From a checkpoint of a small mixture-of-experts model trained on Wikipedia: 40 experts in each of 11 layers, a shared expert of 64 neurons.
Below are experts of layer 4 (counted from 0) of a mixture-of-experts language model. Rows are named router (the router's row for the expert), down (a neuron's output weights, with its number) and show model dimensions 0-255. Each number is 200 + 40 x the weight over its row's rms, rounded and kept within 0 to 999.
Before each expert's rows: a language model's description of what the expert responds to. This comes from a sample of Wikipedia text that the model never trained on.

# expert 4
Numeric digits in tables. Digit groups, commas and decimal points inside numbers, mostly vote counts and statistics in tables, such as 38,228, 1,306, 9.5.
router,159,236,251,271,200,158,258,210,258,164,268,179,209,167,230,221,164,140,132,244,206,238,197,200,192,266,230,199,265,173,194,223,146,240,194,154,178,185,215,210,191,178,179,241,151,188,273,142,222,258,220,145,159,251,250,206,123,248,229,207,216,173,190,213,159,198,147,192,166,203,145,173,186,200,166,181,168,271,226,116,265,179,246,182,217,298,241,202,254,172,233,212,210,132,120,242,164,215,173,172,271,205,168,200,213,204,243,153,146,222,168,167,176,192,255,274,132,161,265,160,175,158,186,250,179,178,171,162,182,134,95,255,174,252,154,197,249,132,214,233,234,296,240,226,213,270,202,258,199,151,175,204,192,152,262,211,149,248,260,190,206,149,217,192,195,216,180,249,199,129,260,220,248,251,241,202,210,241,206,240,258,165,179,137,220,174,155,146,224,214,156,197,235,150,161,139,166,156,175,234,249,170,200,183,224,237,181,181,212,232,191,219,186,197,218,217,162,272,221,144,125,210,170,226,175,213,251,195,190,220,250,173,226,261,190,113,214,161,261,275,209,238,172,208,189,154,205,220,140,150,230,184,241,178,246,207
down1,237,194,201,208,263,211,168,231,197,200,209,195,120,201,210,194,198,179,221,225,143,269,177,213,161,204,150,146,180,342,162,132,184,190,174,167,221,216,236,205,240,275,157,249,203,201,191,223,152,242,160,216,228,269,147,308,148,197,186,164,198,192,196,217,149,222,239,262,315,172,171,126,197,202,169,228,232,243,175,187,225,183,215,157,206,207,264,166,221,245,178,160,243,221,196,237,180,201,209,174,136,157,141,179,181,235,168,273,172,226,238,163,165,196,212,199,203,177,182,195,159,185,277,235,150,195,36,220,217,188,215,155,249,228,220,141,263,227,197,212,175,219,202,211,184,229,215,232,213,195,184,191,206,201,212,151,239,179,288,260,162,252,237,211,206,265,157,224,199,161,209,148,174,123,253,204,268,252,139,193,217,212,233,183,253,217,240,194,188,204,170,189,141,176,151,160,227,214,236,191,216,146,175,206,194,184,245,199,236,145,220,227,134,226,151,172,208,203,273,222,243,205,232,169,198,236,159,206,276,179,252,222,183,178,143,156,139,270,187,98,145,268,158,198,213,171,166,161,120,272,184,123,167,199,187,203

# expert 2
Name-starting tokens. First tokens of proper names and sentences, such as given names, place names and name pieces like Kar, Li, Hamburg, often after table bars or line breaks.
router,160,256,243,301,241,181,276,190,265,132,254,164,233,164,250,241,156,164,164,218,134,154,214,179,162,241,217,184,220,151,169,220,136,203,150,180,113,151,242,182,175,132,171,238,175,188,235,172,199,271,177,145,163,260,254,193,140,211,207,158,249,167,196,246,165,238,186,207,160,203,182,180,299,203,209,197,167,210,231,158,216,246,239,162,161,262,218,162,297,193,271,227,230,137,188,260,177,262,181,175,244,196,171,226,255,198,219,190,150,171,176,175,164,193,237,235,172,158,227,185,191,147,234,237,211,169,172,191,142,157,161,245,159,168,172,264,237,149,178,275,214,236,230,144,211,256,230,231,229,143,134,207,168,160,265,179,150,247,229,145,229,177,168,185,216,234,163,222,241,151,205,243,219,245,188,143,237,186,269,233,236,166,163,150,246,175,183,145,232,239,168,222,227,156,162,145,214,135,175,319,249,207,264,215,229,241,174,178,235,171,225,200,209,229,148,217,156,248,209,148,185,241,178,244,164,232,206,172,163,228,243,147,226,228,177,169,207,157,248,236,217,176,131,172,181,142,233,229,164,155,241,270,231,169,182,169
down0,229,150,184,257,207,241,121,145,194,314,183,211,201,230,270,199,221,253,148,208,231,214,152,180,276,258,218,227,187,239,210,244,183,240,156,179,197,162,226,159,225,153,129,207,180,175,171,197,207,202,232,240,181,189,272,224,207,169,181,157,222,235,218,291,147,209,221,192,161,216,156,230,181,209,141,233,227,181,264,129,217,159,168,164,173,195,198,155,218,206,168,185,221,184,211,187,227,236,197,143,212,167,218,216,122,235,171,229,189,180,127,171,150,199,295,151,224,211,261,203,105,120,251,211,223,216,223,172,256,134,209,152,204,231,195,187,239,136,153,181,232,229,212,212,245,236,248,209,227,230,217,255,212,135,251,207,150,152,253,196,253,196,208,104,234,200,210,249,136,246,177,148,242,167,200,164,220,199,185,259,228,226,227,178,159,147,214,163,175,227,203,157,263,186,206,254,183,141,113,209,158,138,166,220,173,223,196,199,149,222,220,218,138,274,256,84,170,198,187,143,239,249,194,147,106,185,179,189,104,145,201,196,193,261,156,151,185,197,222,215,163,283,109,203,192,201,211,212,217,151,216,208,190,163,241,170

# expert 38
Function words and places. Articles, commas and periods, plus place-name starts like St, New, North, City, San, and fixed phrases like great care, no matter.
router,166,228,230,241,251,158,221,187,233,192,245,151,217,199,230,256,165,193,144,204,194,168,214,192,226,233,222,168,243,152,168,267,184,209,132,138,186,138,247,236,202,179,161,224,199,198,220,155,287,225,230,154,170,244,223,193,148,249,181,203,261,130,176,243,150,225,167,225,136,224,172,206,174,273,167,227,168,242,243,162,210,230,237,180,163,234,235,152,231,161,274,225,215,182,158,246,193,234,160,162,248,178,125,253,205,156,232,159,174,234,187,198,171,201,223,221,164,173,191,158,190,176,240,150,289,192,147,195,205,144,145,245,132,220,196,266,253,156,197,258,189,240,253,147,252,269,244,245,199,152,138,266,126,177,210,147,162,246,251,161,248,173,169,185,159,227,179,251,258,130,255,238,201,240,219,209,254,158,227,249,222,192,175,136,231,210,184,197,231,226,143,218,245,183,152,166,234,140,162,187,270,174,272,190,242,242,160,142,219,202,271,210,169,159,161,259,163,215,202,150,164,240,168,237,189,239,222,126,161,213,225,177,265,252,164,161,229,169,235,231,246,257,150,195,178,179,219,262,193,160,261,271,252,134,186,124
down0,242,255,253,209,213,260,205,160,215,159,251,178,184,150,209,190,190,195,270,163,145,196,181,106,177,161,166,184,204,149,194,218,255,167,126,176,224,145,188,236,228,214,259,250,188,193,246,170,204,197,181,127,150,247,132,122,193,250,281,169,227,112,185,181,252,235,175,201,219,179,169,242,275,203,234,191,202,212,133,165,198,150,223,110,179,251,252,231,244,206,146,234,158,195,222,215,188,160,157,182,222,280,138,189,203,213,206,189,169,200,210,253,204,151,312,216,233,200,165,175,223,226,221,173,231,255,165,198,204,142,200,248,195,198,238,192,210,202,236,264,153,248,185,197,188,246,162,214,203,211,197,207,169,221,289,193,238,255,267,150,191,241,215,237,182,214,210,270,234,172,203,234,278,187,229,113,228,240,217,172,116,167,117,194,147,212,205,237,156,147,196,230,224,234,221,186,216,171,211,232,175,196,220,224,193,215,158,254,210,215,163,228,214,214,128,193,158,247,95,120,217,243,203,187,201,156,180,254,121,208,211,135,144,182,201,171,141,129,300,197,183,200,227,265,249,183,178,287,156,157,222,218,250,187,255,212

# expert 1
Table cell starts. Pipe separators, line breaks and first words of cells or list items in tables and infoboxes, such as Great, See, King, London.
router,158,212,209,266,271,166,227,208,267,161,243,140,202,242,226,237,157,135,147,235,158,98,222,174,218,239,161,156,232,168,180,259,183,183,174,199,171,154,252,174,212,158,183,247,181,206,218,138,273,232,179,144,135,261,243,167,157,230,244,160,242,164,121,256,133,208,181,168,146,250,199,150,194,194,155,183,151,231,222,160,203,283,196,159,234,237,237,133,221,208,221,244,243,185,161,234,169,244,154,159,242,193,122,262,227,185,209,193,182,172,213,172,168,194,220,218,149,157,199,202,168,175,238,179,275,183,178,94,170,162,165,247,177,233,176,244,229,160,198,241,220,241,205,157,225,212,231,217,169,159,164,229,179,179,215,259,136,239,230,183,258,187,150,166,225,238,178,229,255,163,214,266,227,238,215,168,269,226,260,241,248,176,183,181,251,186,182,156,247,240,139,237,258,188,175,154,190,159,158,108,227,273,238,216,254,226,161,169,227,195,242,112,192,173,139,219,136,248,210,146,183,218,192,222,168,238,212,165,152,260,203,174,229,259,159,163,217,157,216,234,249,242,193,191,156,140,218,250,151,147,259,263,238,162,193,199
down0,244,156,182,152,179,142,191,128,192,225,172,207,212,195,281,154,237,250,187,207,274,164,103,229,261,174,171,183,227,159,264,182,158,174,170,247,221,169,208,239,207,204,138,175,201,210,234,165,268,159,226,236,257,167,136,287,202,314,123,209,193,237,234,235,120,222,196,199,228,181,215,170,230,232,214,233,199,174,175,164,204,173,218,230,149,203,221,136,173,233,201,196,181,203,170,219,208,239,160,160,221,107,227,228,176,150,211,207,159,193,217,152,200,218,146,203,160,150,258,250,188,174,174,258,200,158,192,224,127,187,199,167,203,191,210,255,190,189,227,214,201,178,171,214,199,160,225,192,195,290,253,182,163,194,217,163,222,250,237,197,172,216,281,172,237,195,157,208,231,253,186,88,206,160,237,224,228,157,104,226,226,169,262,204,303,207,221,253,138,176,214,188,126,198,270,143,201,245,295,177,183,213,152,252,208,237,143,166,235,192,156,178,209,164,191,297,218,175,246,217,213,224,198,179,175,202,167,211,172,155,187,209,181,256,143,139,199,220,269,122,243,229,153,162,281,256,204,120,210,192,233,219,213,271,176,152

# expert 18
Table cells and abbreviations. Capital-letter abbreviations and name endings in wiki tables and lists, such as FCC, JC, AC, Total, Best, after bars or commas.
router,168,234,248,254,242,196,202,160,260,169,235,171,221,145,247,236,145,162,158,210,153,132,251,159,204,228,216,190,215,163,179,236,161,220,132,165,174,141,246,221,180,172,175,228,152,161,237,169,203,264,225,164,160,236,227,212,156,224,211,176,264,150,215,220,177,207,182,146,174,248,142,165,197,224,175,175,144,250,215,162,177,249,274,177,213,249,227,156,225,160,241,240,204,155,154,239,182,245,174,159,256,169,144,256,228,158,207,161,160,195,134,282,181,211,225,219,149,165,198,208,177,126,233,218,259,186,154,151,177,208,161,239,171,186,163,260,252,147,153,268,251,237,197,113,248,287,241,218,241,175,191,207,131,162,214,183,181,244,245,164,229,158,160,164,257,247,161,261,265,132,242,232,236,254,214,262,264,214,240,242,266,177,172,154,250,175,165,177,185,237,161,234,260,204,148,163,237,136,153,203,232,153,230,212,253,237,148,161,201,193,260,171,169,216,149,239,168,217,205,164,173,237,176,251,178,243,224,151,168,223,228,153,233,256,167,171,223,164,240,228,247,217,135,170,139,150,206,291,180,157,241,251,240,168,150,188
down0,243,182,202,196,226,171,166,175,200,181,232,153,198,233,218,245,183,264,151,190,200,213,143,229,226,189,214,286,80,185,210,221,196,125,192,298,143,177,189,234,193,264,164,172,133,184,220,142,208,215,190,196,231,194,148,114,229,206,240,208,232,155,203,153,224,207,151,198,208,234,177,245,222,153,172,205,228,207,254,176,327,217,158,140,212,201,200,261,139,173,218,211,186,245,267,190,224,223,170,226,248,175,233,203,173,239,211,190,148,199,167,205,204,233,244,216,114,206,94,131,206,183,118,258,227,215,240,203,211,214,190,114,179,206,175,222,292,251,212,197,191,120,178,170,160,189,169,262,179,200,227,152,233,178,164,203,126,189,224,229,127,220,221,228,307,195,241,116,231,182,206,227,247,243,278,300,180,169,187,245,194,244,187,167,240,215,192,249,212,212,202,191,144,202,194,189,153,271,205,164,169,186,154,204,199,178,242,257,165,190,105,283,257,268,181,181,181,235,138,198,226,235,212,243,219,211,220,116,231,217,180,160,176,193,188,193,201,224,190,161,196,164,265,177,175,173,154,144,153,184,201,253,172,271,181,183

# expert 21
Word-final pieces. Final pieces that finish an English word or surname, often before of, to or in, such as aged, ending, ge, rig.
router,194,263,256,254,222,185,192,147,243,173,227,149,198,114,243,256,192,207,142,191,224,173,204,159,176,242,200,211,255,176,180,204,198,250,141,162,221,172,230,222,175,179,185,209,162,178,257,119,255,211,159,171,127,206,244,194,142,228,148,214,220,169,202,286,174,185,204,231,180,236,134,211,227,194,161,204,178,271,236,173,277,226,215,144,208,203,222,179,190,180,204,223,168,186,147,199,154,214,144,177,241,156,199,256,185,132,269,162,180,185,224,171,187,211,222,258,184,108,255,218,158,173,202,206,218,193,131,213,224,190,170,271,178,211,191,246,239,134,204,206,207,276,224,109,202,262,274,238,119,187,160,239,170,160,212,236,174,256,255,196,260,149,183,155,178,213,145,183,248,151,228,200,222,230,201,242,225,121,254,262,221,154,141,137,214,222,164,186,188,224,163,233,233,132,138,170,145,177,152,226,270,173,208,198,218,202,172,140,208,229,231,274,162,210,203,198,179,221,146,152,173,237,92,243,162,287,207,178,162,222,248,174,273,240,157,197,181,189,207,259,196,262,146,142,218,151,279,202,157,135,240,236,236,185,229,248
down1,128,233,181,242,184,171,218,234,204,193,186,224,252,181,236,200,129,244,181,133,213,227,200,171,240,149,138,133,222,165,180,155,139,141,229,194,127,234,186,261,228,202,153,241,177,221,181,265,206,226,233,118,180,223,226,147,221,286,235,298,101,172,185,185,194,134,192,190,195,186,233,136,156,245,148,182,239,175,187,131,212,160,243,227,234,204,190,252,179,223,303,160,192,180,225,179,199,259,207,127,188,232,271,184,183,231,147,149,198,183,190,235,161,219,184,235,160,190,226,227,233,124,231,282,181,221,181,192,241,222,219,191,223,150,134,172,229,215,268,168,237,189,184,189,205,272,205,206,249,229,179,143,168,318,207,258,187,166,168,147,186,120,220,217,222,119,166,166,256,218,181,202,195,152,129,230,162,225,219,195,242,202,241,210,223,173,149,198,148,170,161,200,279,152,192,253,160,179,230,270,151,93,222,240,222,209,228,179,203,194,193,182,213,245,262,245,179,227,216,178,163,208,283,120,186,173,185,129,207,250,267,188,129,155,191,213,220,177,248,206,196,169,147,166,217,222,209,220,229,181,225,251,258,185,188,189

# expert 16
Sentence and heading ends. Sentence-final periods, closing parentheses and quotes, closing === heading markers, and line breaks ending list items or sections.
router,142,230,162,263,263,186,225,188,262,166,247,159,208,145,266,260,128,191,185,220,182,223,228,126,158,223,208,209,291,123,173,220,153,243,147,165,188,208,215,215,150,182,180,185,135,182,218,156,259,253,224,176,157,281,229,193,133,242,205,230,212,227,192,198,150,185,199,184,162,264,124,179,201,210,167,195,129,266,218,131,202,230,245,183,197,227,299,135,189,192,283,232,211,194,183,242,167,294,130,141,225,131,214,212,271,137,208,158,145,162,184,250,179,182,229,261,126,168,185,188,197,180,196,212,174,212,127,197,157,177,166,269,182,196,176,219,252,148,196,191,269,212,213,162,230,216,256,215,162,179,141,255,183,216,229,253,172,271,272,159,231,162,191,129,188,197,179,206,242,172,208,229,197,242,214,171,259,200,218,230,262,153,190,189,213,158,155,215,209,232,173,192,205,144,195,169,201,200,147,163,223,216,225,202,271,234,155,148,192,186,214,230,120,190,236,156,138,231,231,170,146,238,195,200,152,266,214,194,182,204,215,112,219,230,113,121,220,177,225,235,221,166,133,163,196,196,208,213,137,155,238,208,282,185,199,180
down0,211,247,181,162,165,133,209,225,166,171,197,109,198,234,196,201,186,148,289,164,285,131,215,161,195,189,181,180,112,190,138,207,264,177,211,177,61,26,233,237,249,238,151,296,160,188,190,240,234,203,218,224,231,196,201,128,127,198,210,215,194,97,172,247,162,159,250,213,201,115,214,178,166,188,197,171,301,197,198,58,209,223,127,171,223,169,184,184,300,92,199,207,132,239,162,205,220,202,210,168,202,189,184,239,203,154,236,239,216,194,164,201,209,206,157,195,232,181,207,212,246,185,170,175,234,190,192,146,212,205,223,255,181,213,203,211,199,254,216,225,192,244,189,203,224,183,296,221,208,188,224,210,203,227,208,189,211,184,136,193,172,197,134,176,232,223,184,183,155,276,216,200,232,217,184,206,227,210,245,225,194,180,153,170,170,182,184,210,193,201,231,203,200,183,224,171,195,181,169,268,217,160,232,165,212,215,198,197,201,164,176,254,186,184,183,261,202,207,172,143,206,192,203,195,210,151,199,160,187,243,273,208,211,169,178,154,198,83,207,165,210,180,209,186,231,161,141,201,171,76,221,257,180,162,172,215

# expert 26
Punctuation, CJK, numbers. Chinese, Korean and Japanese characters in parentheses, plus colons, periods, commas, table bars and time digits in infobox lists and track listings.
router,171,247,248,286,201,208,257,215,266,169,238,152,238,200,227,220,158,153,161,242,149,219,302,168,153,247,194,165,238,170,157,260,134,232,153,148,125,162,270,204,184,155,196,211,163,151,224,134,221,239,246,120,169,256,248,168,153,233,255,249,251,173,228,235,155,196,161,178,165,252,166,167,242,187,174,188,172,222,234,163,205,166,240,202,201,230,216,179,244,175,224,269,199,165,182,242,150,247,165,126,254,149,187,255,223,165,211,175,149,206,145,207,149,179,222,227,183,153,232,174,196,171,264,239,200,144,154,224,173,204,155,249,198,226,182,244,244,157,143,211,204,243,239,174,243,236,230,202,191,125,174,198,126,160,247,105,177,243,264,211,245,193,180,189,248,235,174,209,262,143,188,254,212,235,208,206,236,226,245,244,240,145,181,182,223,135,168,196,245,252,166,261,277,191,149,166,171,142,159,159,242,220,257,205,209,257,172,152,268,257,213,210,162,223,241,199,146,256,189,160,185,250,178,253,187,243,200,190,220,245,252,167,238,244,147,176,210,160,244,243,245,179,146,146,211,179,218,260,155,152,237,271,230,185,179,191
down1,238,136,228,171,119,169,185,224,210,187,154,201,193,219,203,166,246,255,201,142,226,203,159,180,112,183,206,153,171,205,223,219,165,207,230,237,228,171,163,283,253,189,268,185,247,275,178,182,134,213,245,156,189,190,247,236,275,145,230,172,131,208,205,191,198,190,180,270,183,213,264,214,225,246,169,264,223,153,215,205,201,113,215,210,174,235,116,215,226,205,196,149,179,169,227,177,190,164,216,243,222,264,218,162,213,158,173,185,264,154,169,187,274,123,205,147,140,207,192,245,193,239,215,235,188,181,262,262,173,284,209,131,275,185,211,246,150,278,129,212,148,248,157,239,214,103,184,176,214,217,284,191,236,194,208,210,205,138,197,194,230,231,218,209,164,214,206,193,223,263,224,205,253,144,170,250,201,200,142,173,125,217,207,177,224,212,230,184,214,208,239,182,181,229,275,157,185,287,222,137,197,163,164,165,272,98,188,209,193,195,188,186,225,130,173,211,226,214,225,189,182,234,197,134,197,255,243,165,286,173,247,219,172,184,220,248,267,259,130,136,224,193,212,248,129,154,209,206,231,206,136,203,238,251,154,231

# expert 10
Numbers and prepositions. Prepositions like of, in, by before dates, plus digits and year pieces (192, 196), table scores, and hyphens in ISBN 978- numbers.
router,184,243,193,255,231,155,245,190,244,133,234,173,263,196,245,243,158,137,160,237,138,143,236,220,127,241,202,163,234,151,168,252,185,183,158,151,170,155,252,197,198,171,174,253,196,162,234,156,261,268,167,154,132,278,253,134,153,250,174,211,274,164,107,223,155,190,166,159,175,222,177,174,176,231,167,168,155,250,230,167,198,213,230,176,146,242,244,173,218,190,267,235,184,159,157,231,195,247,173,187,224,198,137,214,202,158,236,194,161,266,215,185,176,176,208,215,167,178,208,156,184,189,227,191,180,142,167,142,156,134,163,240,191,238,166,226,222,158,146,238,182,253,273,171,228,211,238,231,241,166,146,236,164,175,256,178,162,203,241,184,269,185,127,174,176,244,165,248,251,156,175,261,225,250,210,139,253,163,240,237,242,187,153,185,244,154,164,156,206,229,164,230,225,166,162,167,203,190,169,139,239,275,242,180,239,243,165,169,222,205,251,183,185,170,140,252,147,246,216,156,175,252,173,238,164,248,201,200,184,233,230,168,250,230,184,140,168,150,258,237,277,268,180,192,141,161,229,261,151,151,249,273,228,150,241,200
down1,182,205,176,178,139,190,228,244,192,225,223,218,193,202,214,220,137,182,205,186,238,176,158,176,196,241,251,174,225,200,167,175,188,204,237,149,258,223,215,208,225,175,186,157,164,150,110,199,217,181,281,156,220,205,245,191,222,187,193,213,214,303,181,160,131,203,192,212,272,292,222,227,215,220,212,156,176,107,166,184,210,203,168,212,208,179,143,226,290,224,244,117,254,211,220,183,219,166,178,226,233,207,182,134,173,210,224,121,141,218,195,217,210,133,190,72,137,237,190,145,189,127,249,174,234,245,146,186,141,206,183,202,169,207,211,189,184,190,203,181,167,152,180,203,174,201,276,186,202,184,205,122,207,276,131,238,113,230,213,197,175,154,69,241,230,210,164,192,213,143,254,228,308,249,231,256,135,230,196,199,214,211,167,213,215,177,150,160,268,282,159,246,241,151,180,246,210,152,214,229,189,233,284,136,166,178,220,205,177,242,218,149,253,178,247,238,154,249,205,213,236,102,156,162,169,188,189,157,266,212,169,182,175,143,142,214,230,237,269,193,147,239,257,186,192,193,204,196,150,217,186,224,195,192,187,207

# expert 19
Biography infobox starts. The colon after Born or Occupation in infoboxes, paragraph breaks before section headings, and words like born, based, located, while, He.
router,196,247,261,211,213,169,260,177,215,196,202,163,199,177,212,257,146,208,185,240,165,272,226,178,155,253,230,163,275,152,153,295,168,205,204,159,121,165,196,161,207,143,131,274,157,230,276,204,164,212,211,185,184,228,225,193,193,235,165,233,236,183,231,211,172,141,165,251,158,217,207,139,176,245,176,198,214,212,276,143,229,154,238,110,180,258,245,196,214,122,228,251,195,188,182,262,177,214,174,163,245,133,159,229,211,193,217,223,191,221,146,227,158,132,198,213,186,162,198,177,158,150,318,219,183,157,156,162,151,134,167,237,163,153,144,219,209,178,170,238,237,223,223,218,268,215,231,220,223,150,173,215,211,187,213,257,153,221,222,176,214,148,211,157,230,240,158,214,231,187,222,254,235,227,243,289,200,234,207,290,256,165,187,162,249,220,176,172,242,260,183,222,276,198,174,180,122,180,180,237,239,130,233,221,266,246,100,192,210,135,238,237,158,147,225,232,165,212,193,187,155,245,133,221,176,217,224,162,200,190,249,155,195,248,130,138,218,128,245,247,222,146,211,173,230,191,257,234,195,128,232,224,201,163,245,186
down0,235,193,217,186,246,184,246,206,147,199,200,226,241,173,149,238,199,216,161,243,153,192,189,267,263,234,108,172,224,159,229,143,223,237,229,192,157,259,311,178,233,179,219,170,75,139,201,182,226,195,268,147,258,257,155,186,224,168,185,148,177,171,178,200,202,268,189,192,305,225,235,211,130,196,220,187,267,231,189,177,304,232,201,158,205,221,225,121,153,193,199,194,267,162,218,227,176,166,226,201,255,200,227,210,200,246,204,218,249,190,184,201,237,255,210,157,150,183,257,252,209,218,209,169,220,231,239,211,94,235,166,152,122,221,168,140,141,186,207,183,208,246,241,293,192,133,226,199,188,188,229,185,148,215,195,186,230,171,190,171,193,242,190,184,212,221,165,233,196,185,156,133,193,151,275,199,145,210,178,138,166,199,196,260,176,239,237,147,104,167,211,144,165,266,221,180,205,180,246,196,178,182,165,142,175,187,160,234,202,210,262,215,254,211,222,264,162,179,227,160,136,187,218,144,227,209,187,297,203,269,179,216,243,224,208,262,257,172,138,238,172,207,236,216,173,234,211,142,105,169,153,174,239,191,237,203

# expert 36
Table cell closers. Closing parentheses and pipes ending table cells, W after coordinates, plus modal and auxiliary verbs like would, had, having.
router,157,243,263,265,223,189,240,219,257,159,230,143,216,205,240,237,148,162,139,194,156,157,241,184,173,245,219,198,247,148,175,249,159,212,140,159,163,130,250,206,218,180,157,222,174,166,222,155,184,224,220,151,162,264,224,175,162,242,192,171,246,159,165,239,169,201,195,190,151,259,161,146,221,240,156,211,170,235,264,163,228,193,222,195,155,244,236,171,247,169,242,254,242,180,213,269,183,261,163,114,243,166,194,261,217,169,227,170,165,223,142,229,180,198,204,219,182,161,204,187,179,181,228,275,224,153,159,221,204,180,160,246,174,234,173,257,252,143,139,266,219,250,243,184,247,269,213,207,211,189,201,246,171,150,244,165,173,259,277,206,233,167,149,189,248,234,134,231,258,148,204,253,207,243,206,196,276,246,223,231,271,173,166,152,268,186,185,195,242,239,144,241,247,194,138,167,154,125,166,213,248,206,223,212,232,235,177,173,243,223,249,182,170,188,163,227,164,230,198,140,140,250,198,224,159,234,198,127,186,238,243,144,247,259,159,152,215,173,250,239,237,279,164,168,161,156,204,262,155,157,263,300,240,146,165,192
down2,197,281,183,207,157,179,214,149,195,212,202,242,152,117,144,61,216,183,214,193,231,183,118,134,213,220,193,157,254,193,159,192,164,217,222,179,196,112,119,236,174,226,338,170,237,237,218,227,126,267,168,217,164,241,254,190,241,128,208,219,178,150,190,244,182,192,273,214,171,169,193,168,182,214,246,202,142,228,228,208,212,182,208,232,194,183,218,247,197,182,200,223,181,257,145,237,158,266,187,185,164,193,197,117,195,239,173,274,207,203,149,267,146,231,168,141,192,226,306,162,204,257,236,210,237,174,164,209,128,183,218,222,256,148,172,266,114,201,193,144,148,223,235,204,214,193,186,177,230,152,187,186,170,223,179,189,171,136,230,164,207,207,172,184,265,223,173,292,200,210,172,243,189,240,175,153,232,226,145,211,205,225,165,218,186,226,259,186,150,186,222,186,150,211,192,200,195,202,144,222,213,164,244,280,152,176,125,201,181,218,121,203,290,204,220,263,278,206,168,237,184,226,288,211,193,172,213,221,225,163,227,187,176,216,186,137,166,201,268,237,193,185,172,209,258,152,232,187,130,171,222,143,176,176,197,160

# expert 17
Foreign name fragments. Inner syllables of Japanese, Indian and other non-European names after an initial letter, such as ag, ic, imm in Takagi, Jimmie.
router,155,197,220,253,259,193,240,174,241,139,247,187,230,165,247,238,191,210,149,184,165,116,211,149,252,280,229,188,237,149,178,229,224,262,173,152,176,170,219,128,100,168,198,183,169,156,214,179,241,233,185,186,187,259,213,164,130,229,185,173,250,177,279,225,135,216,164,193,162,220,147,181,201,178,176,181,174,220,231,143,207,229,238,183,186,201,243,144,225,174,225,291,243,169,194,250,137,252,196,194,229,186,194,206,273,212,241,177,170,196,163,229,160,195,224,221,165,192,227,245,175,170,229,233,207,181,165,196,158,206,160,276,180,180,186,213,247,129,168,198,234,267,234,147,246,275,251,231,253,211,199,163,179,143,229,133,180,247,248,164,264,161,176,161,200,235,163,234,227,138,224,210,228,226,253,168,256,288,203,226,201,138,160,159,250,190,221,182,209,259,146,210,208,185,161,176,304,147,166,302,257,184,227,217,205,250,133,182,271,193,195,178,154,183,155,237,185,270,159,156,176,268,175,257,156,254,232,195,184,241,183,141,210,267,150,169,149,167,230,249,240,177,156,164,200,127,245,214,169,142,245,247,229,173,195,242
down6,242,97,210,195,148,245,237,194,126,186,169,172,173,223,250,229,207,149,195,181,187,168,236,252,181,212,164,197,171,167,170,223,223,256,228,233,211,305,258,220,225,275,168,246,181,214,110,196,183,156,183,235,216,198,166,129,148,175,206,211,194,203,207,241,227,269,205,175,219,243,205,170,223,158,167,196,162,149,200,220,155,196,154,193,194,172,222,208,228,191,225,243,286,181,186,191,217,92,204,203,269,201,234,207,198,128,276,238,261,217,157,190,206,268,163,201,166,250,213,146,106,258,197,195,177,230,215,274,182,186,167,198,168,214,177,194,172,201,169,175,155,178,98,131,227,173,157,203,184,168,271,228,243,215,218,241,214,164,160,174,198,190,201,132,184,192,268,196,267,221,236,195,286,217,216,220,191,217,206,155,265,163,162,125,279,171,233,231,223,184,236,184,234,185,221,274,261,237,273,223,215,201,237,194,242,232,152,136,107,195,158,167,193,213,158,162,172,206,193,232,209,139,183,184,193,231,158,260,231,128,206,143,208,191,239,160,219,218,113,196,149,149,239,149,199,64,205,188,189,197,235,178,162,268,174,242

# expert 34
Descriptive word stems. Word-start stems in technical or descriptive prose about nature and engineering, such as ri in ripe, rad in radial, off in offshore, electr.
router,183,268,239,188,222,210,249,155,225,155,209,154,230,238,234,240,187,112,173,200,182,202,224,168,195,272,222,169,243,166,174,237,137,204,143,137,203,163,243,251,210,183,168,237,157,219,278,197,194,241,148,152,169,234,221,174,145,200,263,232,262,158,210,268,176,198,132,254,161,237,203,159,255,167,181,201,153,224,246,160,196,189,238,148,206,220,244,199,249,132,206,192,179,118,181,282,234,216,159,214,253,192,126,269,212,182,240,169,187,207,209,205,148,210,236,226,194,152,226,205,171,199,227,174,187,168,168,238,217,191,172,236,138,192,191,241,189,197,182,299,222,262,227,134,204,252,206,271,168,198,144,294,158,189,250,196,173,219,224,174,293,161,160,179,128,280,185,215,245,167,269,246,200,233,208,258,228,197,219,229,200,157,150,165,290,213,158,143,235,190,199,226,252,163,163,168,245,120,179,266,244,131,262,207,230,221,155,135,177,202,252,208,176,173,228,229,169,236,195,154,153,263,183,189,156,243,234,194,222,226,253,152,279,219,161,194,231,186,265,246,199,197,178,178,201,162,266,267,163,151,268,207,211,133,221,209
down0,126,144,194,217,232,225,250,258,151,114,186,165,206,202,138,168,151,123,244,213,210,210,209,244,193,277,170,200,203,191,175,216,167,153,158,220,227,159,225,219,193,165,125,214,186,197,201,115,219,268,171,263,138,211,219,165,189,224,220,183,171,272,209,167,251,162,165,260,198,294,209,193,186,213,200,257,227,255,165,199,228,191,158,192,249,322,232,199,243,178,186,191,228,99,242,171,202,289,241,153,269,158,152,225,185,209,141,160,138,265,134,175,224,241,207,188,256,149,197,137,198,167,211,210,199,211,160,156,237,217,252,125,169,214,208,229,121,249,162,214,195,217,186,156,213,176,165,213,199,175,258,209,170,295,216,219,221,131,122,176,194,203,202,192,186,168,181,242,196,175,176,163,226,186,165,286,131,177,154,207,205,193,250,194,272,207,179,174,143,184,174,178,191,197,188,221,265,170,159,192,209,226,174,161,244,232,144,148,136,208,202,170,221,198,182,227,146,175,256,218,201,232,243,179,232,207,262,172,277,176,130,230,192,210,231,176,225,208,241,219,236,161,194,192,168,136,194,228,212,106,215,188,171,272,140,307